Below are experts of layer 3 (counted from 0) of a mixture-of-experts language model. Rows are named router (the router's row for the expert), gate (a neuron's input weights, with its number), up (a neuron's input weights, with its number), down (a neuron's output weights, with its number) and show model dimensions 384-511. Each number is 128 + 32 x the weight over its row's rms, rounded and kept within 0 to 255.
After each expert's rows: "comes before" lists some tokens at least twice as common just after its tokens as in all text; "gets" lists some tokens that make up at least twice as much of what it gets as of all text. This comes from a sample of Wikipedia text that the model never trained on. Tokens count by the router's weight.

# expert 9
router [117 108 155  75 117  57 185 114 120 152 145 115 104  93 134  90  91 126 108 105 114 139  89 127 130  95  97 142 124 105 173 112 114 120  63  66 138 158 155 141 162 120  97  91  87 158  85 135  81 230  94 170 128  96 139  79 118 150 120 119  89 104 186  94  89 142 110 140 138 156 104 160 138 147 106  93 101 127 159 156 151 144 180 103 104 163 125 102 129 135 173 189 115 165  71 108 146 178 111  91 123 145 135 157 163  95  77 158 156 152 169 130  85 140 142 122 104  98 152 110  92 111 123 166 145 206  81  93]
gate0 [103  89 124 140 149 112  90  94 148 130 166 126 136 120 132 115 130 170  66 145 170 115  92  74 112 164  69 139 190 165  65 112 120 157 191  71 165 125 139 163 172 152 136 127 107 147 138  56 133 167  97  57 181 131 159 150 161  68 109  82 155 165 112 118 122  57 110 115 219 112  77  64 135  84  91 114  70 141 111 156  89 155  56 148 189 171 107 102 159 171  97  94 133 108 105 109  83 128  76 114 158 120  94  95  97  83  92 166 214 194 169 109 117 112 111 124  88 158 119 116 169 127 134 140 109 177 114  99]
up0 [143 166 129 124 114 110 126 133 145 136 148 161  93 143  69 118 122  71 100 139 107 129 106 132 121 156 178  83 149 126 102 113 116 136 183 119 135 142 155 119 102  93 148 103 116 132 157 139 137 150 132 135 124 148 142  67 162  71  60 130 129 121 105 151  85 176 147 145 114 116 131 133 112  63 140 182 125 181 173  74 122  97  49 130 110  95 154  63 160 198 164 111 150 111 107 180 137 133 124 128 151 131  71 152 106 124 151 165  80 100 172 107 122 144 157 115 144  59 111 136 127 109 131 149 134 179 127  76]
down0 [115 114 152  56 126 132 120 108  78  69 164 136 218 170 147 114 119 112 138 169 127  61 103 138 165 151  52 153 152 108  92 167 200 165 126 150 124 157 146 111  64 164 126 109 151  70  79 166 126 162 135 107  94 104 127 146 158 176 126 115 180 142 143 129 120 151 136 159  98 100 166 117 134 171 188 110 155 185 122 146  88 164 129 114 124 135 158 136 202 147 194 137 191 157 112 113 136 123 105  84 139 172 136 149 113 133 128 152  92 154  69 129 133 117 136  76 111  85 151  97 168 160 115 152  82  83 107 119]
comes before: "\n", " ", " 0", " 1", " 2", " 3"
gets: " |", ";", ")", ":", ");", " –"

# expert 10
router [132  81 169 148 125  61  73  94 158 117 170 139 118 141 102  70 102 108  70 103 108 147 144 128 129 120 114 123 154  94 132  73 104 119  86 181 115 140 160 164  95  68 134  79 119 202  97  85 119 154 124 118 153 148 186 145 128 108 126 150  98 143 165 131 124 124 112  62 162  85 167 149 113 121 126 131 118 185 123 173 199 161  96 106 162 138 122 172 130 106 131 132 142 134 114 133 148 152 154 102 142 160 113 114 195 166 153 131 126 100 119 132 142 106 147 142  83 157 128 125  91  79  94 106 167 161  94  94]
gate17 [142  71 104 149  87 109 150 182 178 131 138 108 102 126 132  44  91 129 155 139 114 160 135 131 144 157 178 103 173 103 177 154 130  98 175 101 121  85 105 157 174 113 180 175 158 133 138  99 132  91 152  80 132 142 123 206 125  99 106 137 113 168  98 167 123  55 112  88 131 123 152  73 110 101 147 159 182 115  90 102 165 141 157  84 160  19  83 194 174 159 138 170 115 125 129 100 126  85  75  90 178 149 151 154 128 160 144 106 176 128 171 144 134  91 148 132 148 111 112 194 172 182 149 119 108 148 114  92]
up17 [119  22 118  97 165  98  92 122 193 109  97  81 127 123 149 100 118 124 119 127 126 127 142  97 138 127 120 111 163  71 159 142  95 125  94 137 191 140 206 172  86 103 135 112  90 123 149  97 199  90  97 110  92 121 135 202 134 133 155 105 108 191 108 107 134 160 135 100  72 175 125 132  96 156 158 159 146 115 141 162 159 112 119 180 111 125 129 174 156 149 109 157 191  82 116  71  59  78 187 128 111  95 145 129 145 127 134  94 102 165 144 106  99 109 113 161 115 145 104 146 137  92  93 108  86 157 142 109]
down17 [161 135 100 118 144  70 160 175 126 160 112 144 151 183 110 123 126 155 179 122 114 102 138  56 114 182 130 131 175  99 111 132 158 146 153 176  55 187 180  98  94 131 151 175 165 117 124 169 149 146 119  58 110 150 182 180 103 126 167 101 108 119 170 173  91 228 153 142  64 110 129 133 169   0 133 145 150 177 140 176 153 109 149 136 109 166 138 107 100 132  45 155 205 175 143 158 104  96 160 131 113  80  94 126  68 121 112 113 113 146 105 109 133 135  62  85  64 122 175 174  77 119 165 189 126 173 152 132]
comes before: " |", ".", "%", ";", "°", ")"
gets: "1", "2", "5", "3", "6", "4"

# expert 6
router [105 104 156 130  99 188 173 123 147 161 141  86 112 150 125 151 194  77 144 135 106 128 140 145 132 129 178  87 173 108 112 107 208 138  99  95 170 110 109  96 127 176  57 110 108  80 156 131  39 112 113  91 119 102 107 186 139 131 109 145 112 146 170 117 158 128 135 103 115 176 162 117  88 142 151 138  83 109 132  75 147 167 133 129 179 138 178 184  85 127 188 126 106  88 168 151 139 111 123 118 156 134 134 120  97 142 202 140  88 136 131 102 158 176 154 143  91 175 135 135  91 123 190 101 131 138 112 134]
gate0 [113 146 170 193 101 134 167  94 145 125 140 211  81  97 150 131 162  71  62 151 140 135  93  96 161 113 160 148  87 188 125  68 148 107 159 138 145 119 120  87 122 121 173 105 131 170  52 182 116 158 116 159 155 143 214 184 124 169 115 103 151  63 102 151 104 121 168 152 115 141 199 135 137 122 135 142 134 110  85 130 126 109 153  96 147 104 120 119 141 175 171 101  91 112  82  64  88  96 160 146  51  89 166 129 107 150 131  42 180 121 133 115 121 108 111 109  86 146 138 172 150 116 157 108 136 150 136 119]
up0 [161 131  87 123 167  78 100 126 103 107 123  78 117 174 142 139  60 154 101 104 126  95 114 156 109  99  91 112 178  98 163 102 100 185 103 157 175 146 137 121 104  78 148 147 152  95 154  89 192 142 140 116 134 127 111 120 120 112  95 121 139  98 126  82 157 101 133  69  98 129 176 137  99 115 102 141 133 103  87 162 126 204 151 172 139 118 123  98  76  98 202 150 134  40 198 139 111 146 139  82 117 111 156  99 144 123 161 106 194 146 147  96 131 128 104 106 112 158 132 145 126 136 140 119 124  66 138 119]
down0 [154 135 106  90 126 112 202 190  57 150 141 132  62 140 123 178  98 117 153  58 113  81 114 106 131 164 129 133 118 134 117  76 123 141 147 117 132 177 152 166 117 142 151 112 132 169 139 121 184 114 148 174 114  77 160 126 173 111 142 119 104 107 110 175 148 181 172 149 101  99 108  96 152 101 144 152  96 149 132 111 105 118 165 209 147 149 142 109  54 130 131 192 140 132 131 142 127 189 183 182 125 145 132  70 116  74 158 102 135 139 120  85 105 151  94 144 117 117 191  36  78  99 183 173 172  59 121 158]
comes before: " the", " a", " his", " first", " their", " an"
gets: " the", " in", " a", " of", " by", " on"

# expert 11
router [189 131 138  62 107 144 131 154 186 119 144 141  85 114 116 181 128 104 134 130 134 114 126  99  80 136  75 127 130 164 109 197 124 180  61 126  95  40 153 153  89  99  97 117 118 141 164 105 124 136 122 155 130 124 100 163 103 104 125 105 154 124 126 132 179 136 132 142 140 126 109 134 173 186 157  78 154 184 183 145  55 154 120  76 176 110 161 181 154 131 161 113 117 172  84 114 146 161 117  90 131 141 130 172  90 139  71  95 123 167 159 176 124  79 139  64 158 133 110 166 136 167  99 134 119  87  96  91]
gate0 [ 85 167 105 146 147  91 112 112 112  80 150 122 106 132  87 165  87 145 162 132 128 164 132  69 104 157 147 173 160 162 187  97 129 127  71 151 179 133  98 125 122 183 107  84  83 170 109  90  56 183 122 177  73 116 108 105 130  98 162  96 127 164  98 131 208 196  84 164 114 142 155  65 193 165 131 127 105 160 113 131 122 173  73 132 147 117 145 147 155  61 155 123  98  95 152 119 115 138 155  82 127 129 138 115 157  78 122 123 170 125 186 119 102 196 132  88 171 133 196 105 147 152 160 108 132  97 162 160]
up0 [157 107 143 103 161 142 130 181 167  85 148  80  28 103 141 170 120 138 111 177 126 135 123 103 163 137  85 149 108 118 140 115 130 138 134 166 130 120 212  82 115 161 184 138 133 121  72 147  96  91 180 175  99 125 121 117 106 141 138  84 169 174 115 111  61 152  75 112 105 156 152  93 144  75 130 143 129 137 156 108  91 148  95 108 247  74  80 110  90 197 151 139 171 142 122  89 155 124 106  99 116 167 127 149 150  52 121 114 102 124 127 113 135  84 163 126 143  98 130 131 132 116 158  76 100 112 108 149]
down0 [150 166 149 162 130 138  40  92 129 131 148 125 115 140 116 114 138 130 127 139 107 168 103 121 113 157 103 105 110 186 114 106 157 120 129 172 185 104 130 227 179 125  92 107 162 129 146 103 124 140 146  77 138 124 160 132 119 145 143  91 131 180 121 150 150  75 167 118 106  99  93  59 173 105 142 138  58 119 118 178 132  81 154  91 157 130 124 123 176 174 151 108 130 157 132 138 125  91 122  99  86 116  93 111 142 145  96 157 121 132 154 133 130  67 124 147 102 106  78  56 166 127 146 160 132 119 159 146]
comes before: "\n", "|", "-", "==", "The", " The"
gets: "\n", ".", " (", " \"", "==", "==="

# expert 8
router [128 123 127 166 133 141 182  79 163 107 137  56 166 125 139 120 154 167 119 129 111  82 105 132 125 134  90 115 117 142  68 153 129  72 182 160  98 151  61  90 172  71 110 120 153  85  89 169 112 116  95 114 117 171 143 123 135 172 118  70 114 111  84 133 185 131 112 110  97  92  74 119  69 101  92 144 177 159  68 154 147 180 106 217 133 160 179  81 135 103 155 165 157 112 109  86 111  96 103 167 139 140 152  92 165 155 116 101 140 178  82 129 151 152 153 155 122 149 163 146 160 164 168 113  88 139 169 135]
gate0 [116 127  69 155 141 100 102  97 139 157 115 154 131 141 130  94 117 144 153 141 112 173 105 124  97 157  89 183 154 139 169 165 151 122 115  88 174 141 142  97 102 115 133 156 169 154 157 142  98 132  80 163  71 156 134 115  99  52 117  72 146 165 106 121 136 120 154 149 168 156 108 110 109 145 164 150  70  75  95 103 112 107  73  84 165 108  91 127 155 161 102 114 119 111 156 147 100 127 134 145 141 156  84 148 181 118  63 166 153 181 167 110 108 135  70 152 116 157  90 157 124  74  87 124 147 138 173 154]
up0 [101 127  95 112 175 170 104 138 136 135  77 112  96  86 175 161 150 135 169 114 146 158 140 111 101 149 143  90 118 147 153 105 151 138 159  66  98 145 142 111 110 167  56 112 133 138 131 103  80 139 155 130  59  99 155 114 146 128 149 166 132 183 216 155 176 148 159 145 136  72  83  73 161 138 106  94 128 167 163 121 105 139 123 153 134 123  89  72 156 119 124 131 109 124 108 128 146 140  91 129  98 134 151 115 106  62 148 129 134  86 144 132 120  74  52 140  60 120 134 110 155 131 156 153 129 103 123 209]
down0 [134 131 106  94 119 132  90 132 163 116 124 145 121 139 106 100 103 152  45 112 229 120 122 128 104 149 128 187 122 202 157 117 237 132 140  99 122 137 133 118 157 174 162 106 117 100 145 143  83 153 117 158 116 170 128 134 100 173 134 143  94 155 148 194 128 101 149 114 128 107 102 128 103 180 151 135 135 126 139 120 138 131 116 130 160  84  54 122 106 121  87 167  91 131 119 122 161  50 174 116 182 115 181  72 126 194 176  83 112 109 100  85 159  84 120  92  83 137 167 117  79 108 167 194 138 157 122  71]
comes before: " a", " to", " the", " in", " by", " as"
gets: " was", " is", " to", " were", " are", " had"

# expert 14
router [107 139 178 143  88 110 122 172 106 121  85 146 183 145 126 112 109 152 150 149 191 137 148  84 138 135 124 133 146 111 131  62 100 155 107 148 128  64 138 147 155 141 185 103  64 149 120 137 129 116 111 117 143 152 127  69 108  93  92 114 113 215 156 157 136 139 125 118 138  68 176 142 105 159 110 163 129 153 103 152 141 181 151  64 126 124 154 180 122 123 147 125 133 126  93 143 103 164  92 107 144 120  96 167 122  93 200 147 130 148 212 198 203 147 117 126  82 117  68  98 170 161  74 157  97 118 160 124]
gate17 [151 110 142  83 180 198 140 120 126 118 163  79 162 185 139 126  94 111 153 119 145 128 186 153 132 100 115 104 123 141  82 147 174 126 135 225  80 132 163  55 123 149 114 117  91 182 136 139 132 114 176 173 114  87 110 164  45  70 121 179  91  95  83 114 119 193 123  92 143 120 113  56 146 111 135 152 144  39 126 123 141 125  97  91  90 130  92 128 164 150  66 142  86  96 168 147 144 119 171 127 152 174 134 145 153 129  88 132 156 145 138 160 139 132  81 116 104 157 150  82  99 152 123 126 164 132 120 130]
up17 [111  90 160 139 138 121 158 130 135 130 151 145 149 143 132 135 188 153 132 118 146  95 116 167 130 128 198 169 111 110 112 153 137 174 162 197 158 115 124 156 108 109 138 147  70 125 150 189  83 150  79 143  78 105 115  89 144 136 108  66 139 108  67 137 143 156  93 169  90 145  74 102 171 178 213 126 130 181  83 154 119 150 106 114 128 125 157 121  98 184 109 130  82 126 151 130  68 124 173 108 107  98 157 127 108 173 161 131  59 133  76 196  93 135 130 174 141 147 107  66 156  99 142 128 164 127  94 145]
down17 [142 145 120 181  84 145 155 148 103 125 157 106  98 107 186 115 118 127 126 162 178 127  93 121  90 149 146 137 154 101  82  88 162 225 136 120  92 156 160 108  69 139 173  82 124 138 184  87  98 183 138 131 175 120 123  93 116 171 131 127 126  51  56 101 220  86 122 148 153 172 174 131 142  96 131 176 102 190 112 141 152 140 182  98  67 129 134  74 170 133  93  92  91  74 124 117  81 125 119 167 103 146 171 119  88 116 112 153 127 126  96 151  93 124 115 111 149 103 177 153 207 157 181 134 127 121 110  39]
comes before: " |", "–", ".", ",", ";", "th"
gets: " 1", " 2", " 3", " 4", " 0", " 6"